From a checkpoint of a small mixture-of-experts model trained on Wikipedia.
Size: 9 layers, width 256, vocabulary 8947, 78.3M parameters.
Experts: 80 bilinear neurons an expert, 2 picks a token, a softmax router, a shared expert of 128 neurons.
Training: a variant of Adam for the experts, 403M tokens.
Below are experts of layer 4 (counted from 0) of a mixture-of-experts language model. Rows are named gate (a neuron's input weights, with its number), up (a neuron's input weights, with its number) and show model dimensions 128-191. Each number is 500 + 50 x the weight over its row's rms, rounded and kept within 0 to 999. Numbers have three digits each.
Before each expert's rows: "comes after" lists some tokens at least twice as common just before its tokens as in all text. This comes from a sample of Wikipedia text that the model never trained on. Tokens count by the router's weight.

# expert 56
comes after: " |\n", "4", "3", "5", "0", "6"
gate0:531559526465505424478638506500439426425565542556415426428506416576482494448512464478578467534524515580518411538481470535519422404529459504451487495505479558435524545455479511482456517534536450
up0:466428437548510595570487501506510582535504473454573501418501503427538475487457507536336557577435510443492509472529512520521542577452536471481468479475578514485460463560511574531545485420464473
gate1:474538530517522422505570481518425421566512424509404480470517466451493561462487450553550527459420371494459410560493529558525545503507529462471426504511526517465492449454536508465428513518524540
up1:531533506589490476521537515421438483525567531431484444455487479557492573459534509450556452548470564610494441539574440509405452410556527462485429351422575429510533379434515517506535475504490493
gate2:447512514579517486452477474487555470479534559598490533640513489569483459566524473460492553542488426527510555511507498539509474504506497540527477550551569477530515521476470495508454409502510528
up2:485488596516406579495410499569480545498562435407520578410527528501541478396562497509393487506500513521501406456428543386521480476483511427576526482495455436462469552505493508547529427527530499
gate3:472506429478509468476486533433435517520393504562498537455460511499576518478419502565448440561550489417391428579541529490598452480544431468496376491537544630516470450524549528529456520504422486
up3:458542586521568572558475453573550493452579479420434434499513446552405483534566531417524567430389506486627553408513433496422529473417519533390571611425517492504488553500479483518444437471540452
gate4:516425623500457479449443495516412471434387534480462543456517459464486447527498515555476598531556435556450409497527614449506510461438401473570536336552621535532524525534499514517440427469500505
up4:532459460517538501495547511518543505510489534491388477521544558466510466508550474518451536565624566445478430446568454409451565556433472517470496442412599542548515488448498475492438477433458473
gate5:545544599487476579498487460432491480525477573538557368556485436550517565494514600451445493526421591589500508573505560520579539419546481468423553463476435600539494392508496462483531513501576601
up5:469497440474520392479491508550492535487471445466423572545489604469510460546531437522568483463638436401551537409552473481380472550441483553586480537516600454500503614525501519514425464532430424
gate6:471451405465573618476547506516455503477373527500593557519504508549520494451491558456433434535535620575508535551556566422631482479588516520457439516512477647529484530491555529473381509503455478
up6:523568511497480489538514422544565456536585563534460443528484430511493419517525454441550571462579537455520553526445510495472608501454475484520527499462451463521511478439445545490534504475428584
gate7:520452563525340448471476563543426472461445492551572483473558472522539509539482544567481463471492571470504474497539553456510493489523473459459482459504464483448553443490439437522504490488566577
up7:511480533499347395520518588564495437460446504571527491474522437574525466557470575516483470481549554404559488548597480435472486452520451489425531465475414535453538472499445420528494548503530541
gate8:524505415501460529479437504543395471499456478519432535538473474528487509431475506536494433536499488567491346460413559437548467494495423491490431506511501558525470512509512564522467498528492424
up8:506509493556452513504439533517495525515560471546595508506506420510505435588493477521528549393478477496508489474582435522572464456615558398567511458465528422491522418512487502513563504516577589
gate9:508435534486451526478535452523428517493574493479604584477524540545570461401515471484437432472440451559519407508498397452504448498524503371503473520499618466513532497514513464511464413462564474
up9:489475458510485394465460525453551442544593508441506349501491557425495502507470472490495534483487551409487436484481475493477558500500498492536460426469417445490480487510555516491516550553466545
gate10:534464572500438506526391491492481472502522519472467529455487424571475475474496505509490432504460571500561420519358456494425414510478542525519492482402470490483471575496485448517464426537516456
up10:529577562509522611474412508495474552467410531531482523522493389490424550592491631556418397434425494441495592456468550501508520460505555582485510574544519585506479550507448546504511434421501417
gate11:534483564491532425586506445526401467511539538533560398495518586584487571526528489416530519398492533538460485602453605570411448373534567494478454495450433495561513439499493510528555476457435496
up11:532469520470433531607532532471593571477462471471462607519496413577566472438514580495417475422556506463548532477502517382559491564449418418439494544459492549468493513513497488497537583454562434
gate12:540556571463544506532521482474476509515460555535573502556500593531449587492569534397457409427490531522526579509545602501441479386456433513483563504447531521551525523527496486481562533476434501
up12:579363519518443502538508388586504498466488501485486551521478525481442532388481488503481532449474539491486519480536507460473515531436479513509471537436456503533549510477525544530529485478462502
gate13:533506465529495519541484489452521496502494478517486454553515622472574545414528484497494451510590531591513495503433645469407552422416420485618423447550551510541532531504506494478444468478453528
up13:470523568462550494549538544480575527530545462500421510396506501458534541585505465547481513506451452396446559481513457570510487590455475538411518501433524486436487501518493545487559610458427461
gate14:489501440501464422547502510503418467474543464451519575485483513482515439517531429580593586517557434405499456500500453494567473449487526453568457450464568425462502466528513504521542487595466533
up14:481514409491489419504533502501469434473526500430459557466480441533537398451466423499517573567589471447561445550488450464596464494480502465528449392432565450513466488517518534536539474497459445

# expert 16
comes after: "\n", " Website", " on", " also", " and", "."
gate0:502465509579483543416521525520540516554462559507541513499475501432508497546540424409536500545490573518496455411469504510527460432577440505537351641509522430528578598496512622575525485589603477
up0:560453424545492516440559528499592524525508532474532508508448463385495535575573503424552558457425551452490493433437422532472492548539564477481473587551531507519542452507562524450522508577482484
gate1:463519443522487531559410497497520489550441474326522491478471513491498474461468531499499532497435484594466460491532595453592447508622526506503506487472494545458474570585533542517519500449497563
up1:451568473478475523526464544471511462475495520480449514521545486502520437507410521552533442419420550550473519541525452457568495544572504550478469425386539560468491455468493495470464465414512579
gate2:565557581471499535587447396445575474434398554461470422460446483481443547459494542435475481532542582446511523523572469559488487465505427550458516556431490449496493437529562519540513460433417523
up2:489503523429543515431496578484571513546538425540414536470516490459464595524512573520557477485555448471517523408456529590404498606458520528494560413553465487507403472559521412407536501502445495
gate3:575514521415489474540448483548560558497464539507528431453451468542452580571476491495423521435491492421485477548478444516482422542447501469557615545482503574464524569534537497509513586420446483
up3:551503509547510506557430527568487507463428516550414485496495476466524553549471530461399542484392496440499447565499527477513532488509475510538537508475504528502609553481547523553495540380372537
gate4:524483515554463507419499468497463502498532427409519565505455524449391543489556528430533505534532446484505503522502517459514438506597490532547484512581542416492531503517511539514461515589535395
up4:438497495438539496505512550500459528522464443480558518546448482500481455428554438476511515546507495565508531493620441518488462476482381498535506564446450483519459515424443423546421573481520475
gate5:531497478522488476516450489448465562420468574526495551505449558473455473477503497555485460516477453562510350516507543494493513565541580534490560529558442452564595439531521528488639521441464576
up5:442493522525522523421531516569472526514592455518581452533540446531518472544491506546483470466480623513467555485466446492518463474511503473466500512525509521496519481455498532456497425551483499
gate6:552480589577475449463467511542549535390538532442489472526501436531421516426398497453549581492525540540441512429408534488473507653566533553509606450565446512536488428422498552518551506452612454
up6:460530425445524546544525500441460461600468464567485528468508566472569483573602511551457418510479454458548489571585486502528491355438467451489409541434545498465523579565506440477447491553391561
gate7:546511564537477360528455518485584479502509509440517582528496456479476448552529454456480503492511423417539520532524472456484465521452503531605542536506354509416513626560506491605536556486495503
up7:483483444454516506540530535547561489508501425487462480463515511450529490480548496518487507476426501502453431581473461501480479533405605483505631409465467545469526545538463431483536534548503466
gate8:535534606470506505456490445516417559534535458477518453464506472481457480552507546476501456485642552498387467490492544540545451563495494499541489466521460526494488585459486520458449453521436504
up8:546515582493452547438524488507427521449416425471437487497515601470531513397511457471527504543585513505469525524483497517508484495517441503570520485426421520437522512449444540515541507467464454
gate9:548550617515475521377492479459365546505416446390522463458455458466524517511513569472491501476572472487436552516527476469540504529505492440533558447457454507463516555483464560479525436534407437
up9:443488417494546506575467505486637455488589552540441534561542532546483497521464429542578434526366552535556512540513504502417537488458541546452497549549557506550459484493515426525475490488550527
gate10:496547449468484422476441580424614534576523470500481510444430465550458540648500565501532471502513526509441514473496462509440528555448544503550529480582488525506440582510466430471515493505447482
up10:536469488529538530405645466459506474476522514473457525492508488485478478484380513497520505482498459401525451520479574467550568545567487560567479494499511531543566447504521482549493484424511477
gate11:444547545501476464517507530519462450553538505562502485548562547569588452502554418484428453526502493571514518460571460586504507434445472489583559494524450552496515506428392524498444542476532547
up11:544465460482532531466483454490531546466441514448502525473438440421437538482472579504573543485486501433478488523453547465493473569568525511431452496503559459503500518534616474506554469550484468
gate12:557416369506567463479515422568493452487532564475402544464494509448536517448482456581471614513464563540425421446570504478441539500482499502488428518482593527497607444491559453581492514483414351
up12:515447398474566500481503452606397464491506549438517487493470468445555501438487461518478553468490480496444439426558497417446535511471520524437382536484571559475512506532544450570451534467451396
gate13:449451393526503550537541472499543494541464446463489535488435616406582436451560403512488562549518500536479545473534620505476553555576466492481513544428543486469476551498487563487532523538539451
up13:508505430535599526465542464432486406495483480463438435475509586545483459448501532486474469380490512448466436569585458395484535577525503460526456432465529565501527499491534421497415532399510460
gate14:485449481496543610446572398482391459514553551524549568504475548582550494459485430507553526530548467442548508437555599430558558519480494411544469535537533499422451511591478532498524463398520503
up14:515521437491454439490434573520665443529463553541487521500504384423450550569533470537517537495535431476480513490529446501437436512420529536509518484570417521501454585521513524482545478545415452

# expert 20
comes after: " |", " ", " —", " as", " |\n", " –"
gate0:428640536453449556574492439470506508457506542520502456496529445462467515561521554493537429495484563477482560593509511563509463400528506566477503486504550513541515472546485513388466511485557495
up0:438594487467437536562565507474554500512578452554462456508527492483528480505607528489506446515419507464532552573546481561504496454442537494463563505502594418577508513526484442465423519473460491
gate1:434401493484484597482491553503538588455511487458561469492520525423536553447447433507439580499475526459529497458580374593499455507505491480488451454317601474459485415518541522426493539490607452
up1:412442468501509597478396570462517527498471382495493423599530536454510521485513403557423518550433511470560482489614467618457458573488486494545494475365607466514523487528528557372461465502599478
gate2:535460552541538397543462450509514428485522575444530541507490447454468446501466420510512561586553459524558529580585520526521437485525536512498509468546540552534535523544499467566476468515455457
up2:478528482547523420469559486446588404486572547419554530546471490498531461448485447474500541596505460582505489571578453503524532586549562467528557481508519490530496545522524433535479535527458521
gate3:468566489483484494535530511550459491428528465470508514522520537438448474496475495470517402494542494508505617551469467506497502406524573444509537537521487527504472491439518445482545558446511521
up3:544444516499470430419509576452530445505434478500582476525508455452458478495483535509514424442514513517510595497560556570542472556556496433403519493493472439495531464499535527427500565453517577
gate4:452537419576501492548442460471422537527446465503514455555454530543477413454520431537533515512503455521498436524465555462520505514525479563568475499491482463478508497432475478554579514431484454
up4:509440544497449455478497530579535478445527539428459543467506523433587490565429569468527514546546567455551524498511419535537451437402493516462455542453545562501501460591464520555458477539536575
gate5:519523459475415469446482471593566526524523430518414557450542432488578531539568496562445440505565567523512524468503459513433609600467532512460466620572624382522478453501432454508485460544471556
up5:518518489413593546473533508449498483523534499549534546574523574490366479457490485399511534480391493517543507554497441508500479479561570402447519447411320617464527529456539475465462535503493431
gate6:470598512480477432538572579491461467513534465492522486553489497523529524399576553603476463546478498520538549570473472527478559379478523389511504637501561449492552434449486401614466502521546517
up6:473502480536560685501524474455500560558507523528529471478462484505430571492561479559396492496500415511500467495588609485457509510489476418454588455513565516571459499563562516535489436466520412
gate7:508487498482515464426436529508476483487393490469489474535496503499494445557511440548484508473517518460574470518459473495502511567444466507474422527491451512556550448551480517563495526490552503
up7:494528554502423559544525467560534519556639451501490549464519517546528556471431487489469464536493466484441493447509556503465498460562512530545568468466577557432472553471477500457508409508473561
gate8:523381533549475475490413454449473621512454595394557468459484516366533422500537421422496570480594475475450459548478527503424468554439538482519542459531483456462469511571517512481541463448513420
up8:510379486549518521476378464417484558498435575472545458482507497468545493508535452494449455426506554527496488560505523531402534531482488436468491422472470503494507558568491532488486436474529398
gate9:487503517496502511450567574470478566520566455498545487493452546504549552441529519464463474530564563539481466390469464577504542401509345520561543499478499478577498467496516481533465434578512557
up9:479544494515533479495467494454485518478524510391557486476506481469640501524541476449500492508499414564461520539511511580495507476369497556535522556531450496514536505499489471492464443531507452
gate10:584483588506430482553514476579505435527436561460507466385533458418511405499476467538539424474638501438436476449497578456494574503498476491474596514619527564468520567539462538501506445494526522
up10:469579504414451561541534462480488461507435466435500563524492427548562471461494495503481423395499570509527460411467440463489534482472501423438449511484546566428488542475459570540439561447549491
gate11:483585439520452550492440471456538389502427484485528527502528449494564474542523472584450426441593560539465509485514528495394632481436495517438549481482526491520508477530444549537476423502503512
up11:470440565511555457516524526488457568484532541490464484523501598511457571466530463507557502450454403506543517492536500462513458519592532501477474528490457538450521490458558405448501520479468456
gate12:621594510476483486537486533441563462528515571573522507536545556493582463525517440490487552428514517502501507530476493479460466452433631587496516548469410537487501497519491500503550531503578511
up12:543461582444498538556399480496565501544534612626521571661500531471470499507498457477535501527476522533447466517494619525505508498461406531535437445455434528543490506537504581483539519471555495
gate13:465526438531421522502452502477523443477465457427511423450479459443462490546461538487474498529421463444475489544514521481543500552474509452536470617520554514450397574460483521459494472360605468
up13:459428539564502512487521445502512526468421496552463501520513488553556584482479451583454452468516515483513492471564443506444520497476508555400407431502632431601545495479517570551387437531502498
gate14:485527542463557494468500481499528465490405498517501412535547457535400527588454492489586551454510457460514606477506491544455495603503417494486453543468489410506518507514453538505428452471586464
up14:504551527446509511476502583441541429526407530518492417539568470530460505570519482497532572476517407533544655483464484526499504602488481439505526486424493366541522503532473479511440441466558534